python train.py --num_hidden_layers=9 --hidden_size=192 --n_experts=96 --experts_per_token=2 --d_expert=160 --d_shared_expert=0 --hidden_act="swiglu" --moe_layers=[0, 2, 4, 6, 8] --router_score="softmax" --normalize_top_k=false --routed_scale=1.0 --balance_loss=0.00819 --balance_bias=false --init_std_router=0.0176 --lr_router=0.00116 --vocab_size=6703 --norm="rmsnorm" --norm_eps=1e-06 --tie_word_embeddings=false --optimizer="adamw" --learning_rate=0.00229 --beta1=0.95 --beta2=0.95 --max_grad_norm=1.0 --batch_tokens=131072 --max_seq_len=512 --train_tokens=789400000 --max_steps=6023 --dataset="wikipedia_en"
Below are experts of layer 4 (counted from 0) of a mixture-of-experts language model. Rows are named router (the router's row for the expert), gate (a neuron's input weights, with its number), up (a neuron's input weights, with its number) and show model dimensions 96-191. Each number is 128 + 24 x the weight over its row's rms, rounded and kept within 0 to 255. Numbers have three digits each.
After each expert's rows: a language model's description of what the expert responds to; "mostly gets" lists some tokens that are sent to it at least half of the time. This comes from a sample of Wikipedia text that the model never trained on.

# expert 6
router:156144179178124139135127163102126151115140142110107124145142131125158119129120122101100120122123118142110158075148141107110130112134154096100109173120131140098135165112140094104141118167104125112129167143081138117108160119168120149134143152118084091166148116150121094134116132099151136144
gate0:163081160142167114102150091161138133115185113123125155098125161125120106158118112172155126124121127137153138142132110161128122133115157123156122117156148093165131119156090155137106136117135149153130140121127118133129121113117127175133066137122169155135097099094139118109125119192114105141
up0:106180136139134137139108148105135121172067122144131087134137106164118135124171138084113129124138123154113122084124130117156126115134127123107157106127101160071097102150160103140161132104122198185161099123108137132104090174161119120110151104136114087118114149139109153118141114095149149154
gate1:160122129118099149145140130111116138149118177196082171134094103117093113116163108128118162141144135112132143115127091126131113126092135153137139100090148113163080070120169129136146153123148124167114162137119174125163144131119133110160099162129118122149116130116131118095141127140106151117
up1:114142128110158132126120125139157124089143119116147106119138134110174146153083120152144149130170114131128098150132151124129153178166118125124097129107103168150097138120117130104134146098108134120234112094137106102110138199108099114101135123135122147105158144154127126144092133093117098155
Description: Digits in codes, tables. Inner digits of ISBNs, scores and table figures, plus blank table cells and odd symbols, as in 978-84-76..., 28,155, 10-9.
mostly gets: "?", "\"\n", ">", "р"

# expert 13
router:115106109158108141158100103084119132159113150127084158146162116130077116102143109155100151111115108154136129098156111127146131143099090107146108147152165093148137111113152108113108178154144150135104110128175131159126138109103161139107120139135116105133122133118129157127129097123135121138
gate1:128121120123135086148148134132113137136128136168150135153122114133138133113099138113144158110117129139104099148163150133099120129164108144101108082083129111120090131157139131139117142141151145086164158115143137135138099139147125106138110117127145153142096135134166116143138143152125110125
up1:138147132119134087140112143134131120104131146096121082130135127135121175117144149142150100090104148109154139155101161140134114101112146129134102149100121129126124134115128140134189099141092139153227122145130123131098108116100101123118127151120072148148133111161149167141144133090111118104
gate2:130130110153134133152118114110110166065146168127114150111108122151169156126130114113127136151108140079099111131082145146125168146116126138122138100143102109151157131166163106167151115098099098131126134153134139121139101102099124087098120120109115130126145121145160137151100130133156150157
up2:099130140114144158099117134129144146151115147123130134127077129147129169146138161138085101079094145125153160099125162145119148175111126124097126134130109206098140111127139110100117094132079145129127229163107164111133124123165129127114099120117101073133100142116098123101075127095124106119
Description: Table cell separators. Pipe separators, dashes, zeros and header words in sports and election tables, such as Pts, Candidate, Goals, Votes.
mostly gets: " —;", " Pts", " ±%", " ·", " Spacewatch", " GF"

# expert 8
router:119118119114142131146102135152114121136063127102136110136202100131114144128108115118177122132162128125128161117125127130129098112086118134123111159121066111123146114069109140098063122149132104135135100112151160113072121144058110149133155145163180160098154160140105161120084122136137121165
gate0:157152152101129074133114087143140143130125077153133138142140122090112133172132127092144115140156099114142142149091137122130135124140095166116130125127100186147143128115157122107163143124148175106158131072114112106126110163113155112116102113113138152126148144144137108103123134140121132120
up0:132120132120110139136113110124120094128162116101117102113136117099088110119099120134091156094091146088155167104123119136113075097130127093134109116108159108091138122088120119110088130142110145255139145130126144165094117145126120153132130146118109116115099125098143107146152120101121112124
gate1:137117132080104154130168138152152114106172117094132137122128172108098113071151082114148103099126106094127091115125120149138151110142120145139104122092127084129146133126130140094108135141132139197156143109129079176129102096124139133134131136123142129159164115122164147147120087142148159117
up1:118122133108152116118171107109145183146117101138151138122115108151127110139122119122125133142108169149104155143155175132126126151142151152122159148147139141098161166096127167115108125111105132146249102178143090107112130120129108123132171149101145108106125174104127136116110116117150136114
Description: Word-piece endings, kinship titles. Word pieces like our in Honour or Colour, and ner in Runner, plus nouns such as King, Lord, daughter, brother, port.
mostly gets: "our", " port", " Port", " daughter", " brother", " Battle"

# expert 14
router:168145156117147132130136107128110112133101088093128169106128153142134116127131080106098113126150135104137137164136067127071164131138150138084103136116106167127153137124144120103116140156116123147189095139104139126098141129090117134139122110127087094114087178135143174124108118090162106107
gate0:117091124117108162145130126128123102159173116143131140117150101134104137139090150096096112143094122141120113125156137152092152143123109157121144117197139088107143114085130166154097067130140113165094135128157113111162115122128139128113160099147124120121163111125153095139138137135137142152
up0:076124146088159117124109095132124160085120136121143109106101170153155096100114179157109125105170146143130141128115120130136118122126109111123124132142140124129157143123095119130187129081123147209103125085106072111127112173128136118131127159139127144113128109142101143152133130088096144108
gate1:077091120138076101121114143169132134119155122099129124120089137149138095127114117137128155151131093136129105135134135116138126132081084170110122085099132128143157160098133167128096116084162098124107140107116117092136120126136141161124171147179126146161153113160120144133126123126123138124
up1:157135139092169136146124136116139109115103105121136086139156128069152143110129112156101087122137155113142164123117127124123121129156147101131136191187120154121112077160078113146157101139131155140223094159130135121145110103134133117116117087087147115069130128101121107137155149161113114160
Description: Mid-word t-syllables. Inner word pieces ending in t, such as it, at, act, ot, in maritime, visit, Characters; also art, mission, tour.
mostly gets: " Art", " art", " mission", " tour", " mathemat", " document"

# expert 35
router:107127160140151151132135122100119160133132087113111153126137144112140166122123111108155137154161136142101150160155137101110137152145090110101107155118110159103175131135115123084121078108108179142123116156122155145094118121107140123120125124108118145159109135140137099110113145130119142128
gate0:121119127137112104118117126092101127128148143086099127130129145106131129177144129125109112129134155138113143096126136095067144155110132119128097085125104150149143122160173099132142109129130144123116137143185135101088136168153145126100119153143126169151155119114091119083131139085159144111
up0:133104152122116122109151140135122138086099114124136157144143076138108122154156097139095137109156118124130164111097105127120084130132094104154113147130104129111116105134161133130120148146124182223168110132151151102132130147117158147081118125154081145116104141095132142137176142097152122127
gate1:099120149103102113115138113125166100102126139099135119135112111147120119153113098100153124116114083106121097109152118144116096108156127153145119138111127131172139142156151090148146115098114145086116152110104125162111151177125135089114102154149135131158114126127133158092086123073121117113
up1:113148131134119153104125196085131107109160160104111129158137119104125131095131109136123131140135114126122151144182120137130145144098119113156147153135125106100123150121147148125120161099129148112231164117132110106121149170114075115142136141095129188119112122084160138124141120121140135109
Description: Digits in tables. Digits, mostly final zeros, in table numbers, sports events and figures, such as 100 m, 54 kg, 762,000; also U, Soviet.
mostly gets: " MPC", "U", " U", "-I", "-A", " Soviet"

# expert 5
router:143121113122138130123141115145112134116128114126166100138134078147119095149118137104124123107126157151112190141109118124156094095171151144168169149149079128124163107108103137125118121152101080157135133109118132124128103121075107106140130126148156112102115125170130191111104115157135091134
gate1:152111131159105085141117134106140157141122123109148157097103155107161086102151100131120147113121103157168122143139163121114110102122113135160146116109142123172140168182093126119128121108077130157128102124145091073143122101129112138107145147141123142151142093093127112111103146155130179160
up1:119172169128144145149109151148153106146153120138094190105126142143142153187131113130120133126174151128129135153127111126130123106119089167115169153131107132114112051122137139073150168129139148093217134107136131138101116126132098132119106120102174129130102095119160144133096101137145137135
gate2:174128107143114152113110165130130151133120134144144120123140159109087144187132141137119130110126151153154134131096131087091099122117151064132090117147106150117135097149085110108101117104116128122137145105093119122139165155135123132156139152120123171165129087140129149113126131150148136130
up2:141108099135129081116145131135142127115120157141131165149091090146149126122125128124146185135117104120109119128105137135118166115119127153100165128113155141113115168104168095165166132104142112143108227131159117135117096092124124135072113128150108084053113153108118105136126101107122124118
Description: Everyday noun and word endings. Common short English words and word pieces after b, w, st, h starts, such as thw-art, w-reck, b-ol-ster, back, fire, night.
mostly gets: " fire", " night", " fall", " back", " day", " ground"

# expert 40
router:134107113101164118135113124155153132108158137118150109105135143101121142109142115114128116140135172134160137142106134147131099132112144140151116162157128120138089113100112167156142134109105159129103182152137129164118117123083134098126149101156163116160141150107128115105147098143107096101
gate1:097107100111179112161119077126112150142121147142126134102166133115123137141105131131114080131150143121139141129115127139142119074123141162125088122105145116109145138142163121115124142119104086104112136118139103145119087135142115150126122124135122157120100095139112127106136132130125120133
up1:140161119111107118135125145135135131118135114104160144126141142115072103125151150135162086169136142106118146158159161158105128138118119208158112094106105147095125176174154126131111121161135143143237124135075163099117136132132123095143105135106158154143142137134119122136139133145175138098
gate2:159117112151057147140122134132127107124158123102179190120101138125133088144177150129116160120153119162111126108124159158129093128138120174147136114109132115134092119155144090116070075172140119121100136084143119137123126133131143114135148130145141107120191109135116121119157103126128079113
up2:088112110116125133158120105152137143151143131121110143123116116085116139067146152139128138095126127110144106123179133108170109138138130110110112123143117134125141107107148134108101137074167139222127250135154145169169116124130107169156127166174125109157148093099108117150141103121105177127
Description: Name-internal vowel pieces. Middle pieces of personal names, often accented vowels, after an initial capital, such as G-are-th, G-ome-z, R-í-o.
mostly gets: "í", "ó", "/A", "á", "iel", "ø"

# expert 27
router:119132105133159106127117140108113126153130127121124137148097132104122144146113140134134126133133136143140095137120158169110128169120134198124132101128167109164098097139139156180109112105167160143104155115120128143144146110195167130147110114137151122142148093162134091133170168134107174104
gate3:137107141108110127111077132158135150141099097061117088092135161124131145097120110091133123130109116142079134118131167148138118117155150154103123145095129135161160159147130126135162101114104145136130153118137105150090139094135127094133159155125112150143146096144124118165115135126133144096
up3:102155121096126092131166145131116141101103148106101136169092128107116121142117110108132117117156135110130129148143144119134157093148114130132085128144143099155152114162142140116150116143112126129127147237101100125160098108132114136110119143172189119151121136119132140131088142136186135151
gate4:154068121137118140158177114072137093115165109151123097135109152151165098116099150122118148118133142149080130124128101139127145099132132118124173134128122125118137146114133130143151156133136140137118086127143132143164125137113073132144121148092124121132126155171091154125122118136094111082
up4:141135120167130144111144118174078131101129071136152136119141106157117114135146115128128170136107117122174138179096143163151117146134153142104129068151111147142097153124109144127159121092131114116109146144188123090125173113145138089104188163132082163099096151134139099148114153110155138140
Description: Determiners and possessives. Articles and possessive determiners starting a noun phrase after prepositions or verbs, such as a, the, his, her, its, their.
mostly gets: " his", " her", " a", " an", " its", " their"

# expert 52
router:160137153176107137162123171070127138126108148105109203118090123077125119093112105089142167155122098158123112129129137103130122139139110097100087154118128139112128130148128111132125121147139123143159138143094108117145150129234137140167087131146143150116147106134109080117147132110090163146
gate0:161120143116133109138109126113142189168132102131113114111122106105143187119126105122132156137179111093127112100130119126126107087137108127098125114101117144118129135083156112117123130114099145158101126147170146128149103158176156135138113133144107086125107118164114161121170109124142154132
up0:109138110136135181092159138149121084123115171117141140152129160128133094126147140123122070137072162148116150112132092128127135139126155128133168137156148123137128143172120108135103129121166085191128088101105167151111119116087095122190155151152164181164152166077157120143089158135096138117
gate1:138118121121129127107105136147106142111141133197099121159121154161111112088125131112140137109112120131154132113091152155129131085134101144128147105122095141144097137086108142142148153151127108173134159158101174166149112127148118140121121129121147154133124122143131088090132100157145107115
up1:104133101127138133133148107122143111151117161104092102102108072114112135159144147141153123165136097109165113106120135112141112136167125107182114158115118106093145118159126098125117161135144157096197141129125159109160160138149131156117164143150122078107134159104119141158145125119144163165
Description: Parentheses and capital fragments. Opening parentheses after place names and capital-letter fragments in acronyms, all-caps text, or titles, such as Trans, L(ibraries), X(box).
mostly gets: " Trans", " O", " MA", " AR", " CO", " System"

# expert 49
router:149122127092138100139152055169161129128145120141124145126110122112145143133131138104136106133155135105155171115146107138151072136107122157165124103176103118092136123088150126125102109128111141116136131143124124165087122079098123116114142134148157123114104154119178169117116115121100113123
gate1:118136149138094131116149106106113048101098109089118153125129165106106140138148100095107183161155143145115111135137187125120118102112100125120121136130136135149130121157142142139133122143125139143161098138160127178129144122107154126102135130129156118119107078084101154109126101123159123116
up1:121148094130121102090146092151129140086204113130136185126142109123066178111099165127164110127135113175146125095114109110135171112097161121118164127125137120098088170132095132142142141100132132118251139117095099133109129103155109127153157139118125135081170132093133133103117115135126120154
gate2:133166112117164139117118103106112146162168141122164133123146149121081134159123179111130089084134097136128155119118136148127124130139105130146143137141133140109090132136097123096136140176118075093134116100098147147109129119139107100111103088122111111142124126146139143128133155173108126131
up2:189131131081140120121127111145169138148120145157157165129095106127149127104116123150168134109120070097121144134143118148098154169127123123125165151124148142110129156092138106092136127130116108139176219132070161135120145126132122159137044101112118136097148141160128157110106084112106131122
Description: Name fragments after capitals. Word pieces right after a capital letter in personal and place names, such as Z-ull-inger, Z-ren-janin, Ol-iv-ia, McL-augh-lin.
mostly gets: "enez", " Fed", "ibr", "lad", " Ped", "ald"

# expert 15
router:139142107135121103131115123141119134122097085166150154111166114160117154128104105139170159136127137144096117091143096140138116112133088167130139156163072141099185118082127128087140129128131114146175105122116150106137143149074138127107135143157129107130108194156084181118073123131115110115
gate0:127138169099128170163125117072087131120136117104131140092112126108113138114128090100117114119135154086165127135107085111131105153117143136156154126113099123121147109124132113127137173122081145127147142112114121150079142082146128102153090164142142109135111133087161135152124122117146104164
up0:144149127121085124159109142134122085142170120119141143125128130102110112103125135136100100133107118127140103130119124124125119096140154134138084140147159148080135112101097127143141143129134145247140116125095129088111123112134102136182201135119112121154164127129071121143166131122152108123
gate1:124154110141154115125122171124164142095193142119132094141146105113076105103127106140109158133141116120123122124083131107101159136096173100101077136094138114122123124126126138115132112158169087170099129144124130124104135153129170134135136072123120164136118117076123114105125129124120149110
up1:129095102085117145142139121150157123127116140131119123134124131123145093087117125141114103158109142135146170143124141161160081130121110111164133134142165149138128139158138128152152139170116139104224122092110136126180086126151090133124125142119115110112120146159157120165114144136153148161
Description: Agent and role nouns. Nouns and suffixes naming people's roles or professions, such as director, politician, footballer, painter, and endings like -ist, -ult, -ect.
mostly gets: " design", " director", " politician", " President", " compet", " footballer"

# expert 29
router:131158147152109160125126155085122128158134123112154146121185118109146130147104115121120156194149108107161119136169157136092140138126134075149089150108173128105109142123134094138127119176132131160130142134141124103100147139151103115135188121131108140157132143121083138136146111118123136105
gate1:131098138136112136121106131115147129123134125168158138146147160156142136140128153146135147151131116152085121110148099145122184107130126171127135119113100129122128137140117146155111079125125121132112141107145187098074090127093126179135124136136090136182122133140153118153113136166138135130
up1:164140126113154104156117108156163144082106093165124120111125092070145161133158160166113106135151158140136124144121087095146146160157095100146127152143121138104189169107172141128130133129127163136184121098140150121111121101157126131143118103135124119146147136119108096136127155142150171166
gate2:172186138115117140103094150115113170140113133118182151091154173112124134148139134098099123114116119108157105074127127144102131182134152120169089153159183132138133119116129131149114102178130097125123145108118083106173113122128150142141099097136167099175133120107110136149145086159150100131
up2:103107136160146130160136143123140112100122144142101108156129120106149121092112109104118131114158172118117174137137117080145151087172154115114123163125112112121130160132115121147147132105118172113164240134132180138072110153131103153137126156121111135144120128127129113108117144112124136096
Description: Plural and title endings. Plural or suffix endings closing proper names and titles, such as Advent-ures, Stud-ents, Fin-ance, Records, Press, II.
mostly gets: "!", " Records", " II", " Affairs", " Times", " III"

# expert 32
router:159132160123137134157145152085172145093138156147140151089204150132113122138155104160139097153124092147102131132157144112079147179119134089126143177084119106123110164108136149111138149171129083173114151162125149119115140098171119120171151161124112112157121139135091148112124141137102149126
gate0:105180115111138138127122126150118119218073124093126144123111136112126154126125134087114118102171146100155062149145149097134128111119104147124083115144138126192106092122149093130086125137147135162115118114118123131137110147172143144119116116118115142135125093127122111175136117131121139141
up0:119100124121128092124114155105095099082139097125117117121122099146105089123136142167120096163059139158104151104118102146132108131126120124128160108138122130058140173107122148113153112124110126197124132100151124138136129111107132108122135115141136124119140142113156127085108171130126137109
gate1:145119126151122180090160121141178139142138143145150136121145153124103137133077182115124113093140113153113126113170110140122124128158163125148106115119181111111209134109118098114097125153105113134070111143117102131137118137110128155164131155136098123121086143168139139114144119123145134082
up1:138116149128155151144131155147136095141113149121113185133109131147147098136129152145092140100115154122112106119126133132127135115139124107120133116103149122110092155166111143131142132081132126196218155154127070118121115119111109155149146147165123116115115127170151112142147123145090144153
Description: Country and nation names. Country and national names after a city or United, such as Canada, States, Kingdom, Army, U.S., British.
mostly gets: " States", " Army", " Navy", " America", " Britain", " Canada"

# expert 11
router:134144149107183173160136151110095149094153137116126126121146100102125089127131125109113129139159165102133110172118155117092123124120152102155099140165082162141091116150125113114125113130140138123127120169124114102122119124118098101124146120102114091174088139100085139119127105115161118115
gate1:099116116108136165092129096142121141126118125149145130127147121106147155159098107144148166121179122100118151163153113145164143154130134157070137113107156109157130148111128147096132156189107114130117139093125137128133114112115127161127176150155148173149134073129151120149141149137137140111
up1:101130119148127110174134132094163077133126108151133144137111152153132123091122145132081117123110130142171141121134129102135122123138098115137126098187104097124116115101118120126147162093152146157226119116094082143117158158162122142134131113130118096082136138144121117137159145126113137171
gate2:125120120121112136068133134084160128148101116124108145138152165112137121162129142133099125160120115100138152139141111123118154120131110129138116178134096086140119103125173149108121100124105138118156121157131120128073139154121112146116125131153173147078093104113117099112133146106138153139
up2:097143125114130158143142140120107143156142143114107159131151154122129167116127103131128096119128119110176145120154117139086103116149130163132166125093143162132130155143072123191115150069106092097136209112114132162162154132149106142169126142071130101109124155096138111126124100157144119106
Description: Romance name endings. Vowel-final pieces ending French, Italian and Spanish names and words, often in lists, such as Antofagast-a, Franç-a-is, Pietro, Marie.
mostly gets: "ena", "ée", " Marie", "ardo", " É", "ía"

# expert 60
router:122082136107104092139118099150076134133110111127130097122121132153119110115151101110109109083122103155165162110125098103194154115100166132149148106104080100105123115144146153137115102105102104132126116109114122100131117138124129149124119128139156137105122150163161118061097181113099133084
gate0:155137112143061148096139142156125107128178130117119138121130145113132122121168157109097116131089133136142130108142107124109146135131118128098173111127176102142153150121117137117164125064154126111155113132143193153146115092140129146129119095090101097141141116135138150130122150121102125122
up0:103119117086148111140132109125142144156120116112139154147115114131148124126108102168118150113153143108162103124123134100169119129141138112088119162136085116107125109158120125119098157144147118233120140141095119106097155154116166125148078137143103158092064142094148134106133083065112111127
gate1:118118064128109159137133117136118103153150107147090131166158101151104084099149112140110128141132163114104112120145084176128129128147103157135132089131116155134109129074128146096146138123139103126120126166134136109142079081126123116119145139126137126156089157109099101113133101126145154121
up1:122113149162107158105120141151117133129140136105178156118094167139154177116080114115147111123129123117121126133134115123104175135139134109109136137142131130091139120146127137078144134102166144129248100105116140099081109124131123133113101120142065108131164116145176135154083139154068149111
Description: Mid-word consonant pieces. Short consonant-led word pieces inside ordinary words, often verb stems, as in imp, dep, dem, updated, em in empty, plus km.
mostly gets: " imp", " dep", " dem", " lim", " att", " km"

# expert 21
router:143092137096123118114149116130140134151117132127123124144126145097135133108164095118115107117127117127160107164131150159128091144131125138115112077151107111176140110124133139149134102104108145093126082104159138138110130135130145143088171147133128151136119127138113131120146115110105111117
gate4:144164117136095149122123175145136119167157095124171093150160092119105174121143118143095155114085138144142102096121131120104112132094123190177146147116131173193147136122144118121100138147145152127088130097126137078102126128111158084119115153154152131127143123120103158121131149146118126099
up4:148086158101130110150094101139097162142113114145139124119100076102122109139108107125137116133160138147133120140110132100135145117138126071144091162138103135115135093157088112138163171128153132136157106141198125155137157107154141150134088116106078133080156117139091127100121084104151135117
gate5:153141150110146175104111131115116110091144103162122118159167128228157157132140081168153119144098121127167087126141121106071141132115111131125124119143147120157094127143095168108163139125139110097117129149138134117132111082121105111121127126076137091125123118141100101099145093122109123095
up5:097136162122126107175137142130117138115175101141145117104125119143127149137103140154117148104165103128130159113104162120116155099128106156153142105109094104146086149140163126139129106099094096150126084113100204125130150121126168132139100175153153068132119128137105139095108153095140070135
Description: Mid-name letter pieces. Single letters and short pieces inside foreign or unusual proper names, such as Ge-h-ring, Don-n-chadh, Et-che-verry, in rosters and lists.
mostly gets: "oen", "olit", "onom", ".g"

# expert 58
router:120111123136090128151095144139155188093086157101131107139088165144198095102115168116110145167123136113149132126124149107080136146133143076118118095139187154101109122119137132121103170174149120090117126145114122111120116116150115118148112124145122179123113112121084098167113120136111168153
gate0:142149134136138160129146113140168144119142136102072105104142103125113133175074129133141184124147122165109154114153137136148083147114153150159123113096126116102128131142141155131139140134117178131176135144130135152109147108186096050146112146103118133131134136110138146146131116100145119129
up0:102131168122141122131119165111096098145119123151120119076139114103125151093150120144089118123123124108138107136137071114120092101158135093132128149183114122164132135130098097129143098124111116234117120093118100143135135147095140147105147159144180107129104132117159115133147121147151144140
gate1:124139130136160120100141130135079157119152136153115099134136121142120198110129070123165150089138134168127150151090127148130134115176135114150144134142106124122136106141098134112114117126135136153141126114172143132099140126114166129101100123139095145129117161098151142150156083118172133122
up1:144140122108135143131119109120159129155134112088135128090141119119128092156120187111123115153150150120128159108147098148111159165111131147078152140153145112155139151149171127164168136108090135101171109162106143129133085132135131113140141159127127111110145125094117102135148111148122106139
Description: Coordinating conjunctions. The conjunctions and, or, &, but, then joining nouns or clauses, as in Life and career, Clean & Jerk.
mostly gets: " and", " or", " &", " but", " et"

# expert 19
router:103125140108126144117191136143156120105138143103160171174128155117141113132110118143115113141193116111094162112147149108138119105161099116116121164119138127128136156149132104136164121134126137103096140161088145120150132133096167117142174133128141112121145139147125148103146152122165136116
gate0:141105117103131105122158098142142106187129128154075102124100107139091123188113140133134160120150110146143115139126133104125113153140162130139141107141110119119167110118158129186135185094143116101117147150105135136139108092114129139133125116127062109122065140143120129114191140098136140135
up0:125118143126124093160122099116146130136118125119136170137160081158137143100168091135135174140119177094148128109143155156148099155130084101172132144124139139129118128112134169078142104099153189226127118135120151168118161113130129128073153130137135122120162107120157152137129138141135124135
gate1:122104142117147120138116143118169089114110138121139163134132158155131139084169107184123119106110115153152106100093085177143143119145160138128145152110080079133120127134096141135124091118140157144135119110115132113115130103130140134131143108147148137138158173178142140168101131159129121110
up1:136155165160116119119118153154111137147109145124123120067169113128102126095141090137153141125137171140140102158137116148119126125099128117104137133121182170097087124133094119120135127151130104108225167126118136122084099165143130115141112145063133094122145127128133134111141116103118109110
Description: Compass directions and place words. Compass words and place-name parts after the or in, such as north, west, Central District, Jackson County; also some table pipes.
mostly gets: " south", " north", " west", " east", " southern", " Central"

# expert 39
router:118133116132120152137156123130125118113116134113143129106128151141144111119103144096109133071130151142138175109130164102121117126160143141146120112108090114112141168115105118120132149132087130134154117097101113174141143143094098090177145097158099124113138104114156139116114115115165104129
gate4:104120120121175146124161118161148135155125111157149098097133113102119145104111144132093143142125146112170141188108085120121158162125149123130119135145143120131083132183177134120165133136138095134115086166170136124116134151112089133114123127110111071144114132146113123137152162113153160125
up4:105138139127130097127142123108114095133067146116140186139142109140114146146147142119126152119136121163078118103103143136121097137095131099152131109143115133110104138107137118156106100146136179162120121158224120113149145104146148137143077155129149158113145133128123114130097109124107100148
gate5:099150116133135124163062135124121099119162127135135117112122118128149087117104125158138117140078138168120206148125129136134137151103119151168155101117126131133103142096188117129142086146109097188092117139094106132121150138121140103127124136148132132142102100126121116130151135164086162140
up5:098120125159121111161122130106115183114124096165113104135136141140134139100118108103114117133116136117148132144084131100116118146114111113111116119146111149150159148090102164095160113145129175137162176197129193159135137153109137109114091147152140101113108129112113135175136122125122122143
Description: South Asian, Arabic name pieces. Word pieces inside transliterated Arabic, Persian, South Asian and Slavic names, especially with k, kh, h, such as Abdul-k-arim, Bh-ard-waj.
mostly gets: " Kh", " Kar", "mad", " Kal", "ghan", "-K"

# expert 33
router:138154100147117141160137137070138171155102150152134126106109111146083115156134089150132143131118163146108143092125113118176141123139142094182112121131170184149103140163165151120127155178112097144115077118147133158161093143145144107156141142159115136137141120078123098128127102131152145126
gate1:096128093139128127127092098117159130115159163136138175131078156142086162075143118100121127122137176143145112154100104143092110105100108149109150110100122124084168138112109157136136098141162146169139152095143133098142139126128154143128028118095125185110096116101121085145174121142100125172
up1:159118120121135124107142153130098137131154119078118097101162120110122077135121143130092122184112108149130111159120159159130156150115144122142084142158132167140143099081113073108123143139121105116225130143152112111154142135116100172109177103136147125149150149103078149122123128145119126163
gate2:108111103101138141096175098148125108139145099129110125129161128124143126132118137145108123108081122079106142141129127139154147162132160133117159114158131163140106184116103095108110122135086116146172157120142142106138123154109132196144122144113086151126127132134174103148098149154149168107
up2:151133139142117133122120135117099128170118105139168144139090127149126116134124145119114153151150182112131113129139133091149126094122144090124127115121149125130080113126121137119121101140137158098115231133111126131125153094167173177092103160134148110085120148162088126125139116113107098123
Description: Closing parens, table pipes. Closing parentheses after birth and death dates in biography openings, semicolons, and pipe separators in sports and election tables.
mostly gets: ");", ")", ";", "\";", ".;", " footballer"

# expert 4
router:143132132129134128108097164151116106166144088164106142166109125103115132168124153133180131187150103126140077152120125152165109103136142145135139107126080115128114103142151094140138140082237116120108122111095127101123147118145095174133124146143129156121107156134145133120135148136103105127
gate0:138114171177158124149152138078118126101149145159109141112105126128130111144144124142125125135131141079122126124133105086135151150145121130152161107144143138144172169154140092117183126149170187144159115140116182128149161144126083110109114158113144113165161087150162111130156154115090127162
up0:129124132171145118140121135089153087130141142165081140106132168131115111159129199096149153123113143140102147133122126144108151147122095126142138109112148106146140163135121145107148113157167140246162121137106151119147137169154153113098128165134172084118101120147130118136133128115090123140
gate1:135128102129146120134096160146140108155120130163128120125127096101148130112154098153140132128115137129124114150159154095125106113117118093153117125146132143138138120113079119161137133109144121148102074138091123138127067145111145140134151092145151123166120124108112107169125096175121113131
up1:149147129123134125131107136147127119112110160122122115148109099114124123074127130125141150117113151129147120119153119129146145122109107100107130090123130101097106130130081156129163072140123090210226130118098096151154114123099144131171136123128136126108130199140137085100129131096098130146
Description: Lowercase word-start fragments. First pieces of words split into subwords, often in music and film titles or reviews, such as hum(our), gu(est), Je(ep).
mostly gets: " gu", " hum", " Pri", " fun", " uns", " prom"

# expert 3
router:148111110103178109159093146161110147161132115154130124115114102107106137095168087116117134129119158092097108176074134096135128098118171115160095081101135121137097143133104151142158109129126098110152139115088117134109073137117131152143142152166139122158158119128110092134148087117106109061
gate1:178157128099100109074142141129105135146130136149136115116148083138145129117172107159132101113136093109124136140135136140120144133152180152098094143112139115084097130118141099117102127108133148111152112095127111148129117132136124151117120137163121105131163135156130135150112121113139148146
up1:147162120138078160157079185137154132105154146100129143119116127146130098155144129088109121162161146124107116152068133127138140155103153134155122133115105116102129162120132102111128108159134129139213124140093124146102137133128074124073146122134183083148161111113113126101135146119158177143
gate2:149151131172063092114125113145150065166097101102112160138122103121122157128170155128122128112122093122136130098143130135183148139089128122133097090141150136111140125140137085150133161130130147139174096134138158152129132129114137118103104104147119120141120178148141134147152134139134143130
up2:153145104161154130174132146122121138116159103160120092095073138110116152137114150098135117124177144128122143148129137122090109115152139113126128110086120146091128117130156141093128117146127127097136252142119138138123121120153117157080121135147162098115128089141148148110111164128127096147
Description: Concrete noun starts. Word-initial pieces and middle fragments of technical and material nouns, such as ac, ge, ste, rock, electric, metal, brick, often after pronouns.
mostly gets: " ac", " ge", " electric", " bu", " sea", " metal"

# expert 44
router:098116133122124166130139156118072142093127092139130114105117095158131150141107146112103106117093090102144155090144162170095129111164137130090146175148111151081110156149154119124110131152103101117104140127093139089137131116140160101142185149101096108166134110139082125129143128100151144180
gate0:159162176150125105106113140176127124158147119109136153142085151122100090118094129125119109113135092168149114135158079153176148140110128135142116142106154120161136098110100107153115133154135110154143155114118128130141126142127112097130114132169156174128106145094134159127094131174145143114
up0:132119131177178141097127151135128139143130143164188178165136158127134128113169142117132120123146103153110120117100110138127139151148105111128099146121141111095117133117099102119159160132111115220116128167145133132081124137165144148122157134196172122146122106134133147103186167147130155134
gate1:130123107151120133143147128119161113124128135142124100148110142121062099133168137155169156136168158120169121146084089113184144111180114131180125120122111113127114119131082124182179082096134147109164125113142111143099153160104102132110128136121148165136148123122119143150100124131155146123
up1:132143097153124131135154131112120137087132130105170162115130130124129111141146119113148160139154165132166123142086093094127151091154101142153106162112128093136111190096139145176112073113120124108255141083132112139073154116155117128126134153087154168166161139137107135148110146095148151149
Description: Season ranges, score digits. Digits after dashes in sports season ranges and tennis scores, such as 2003–04 and 7–5, plus endings like ance.
mostly gets: " about", " follows", "enge", " love", " failed", " increase"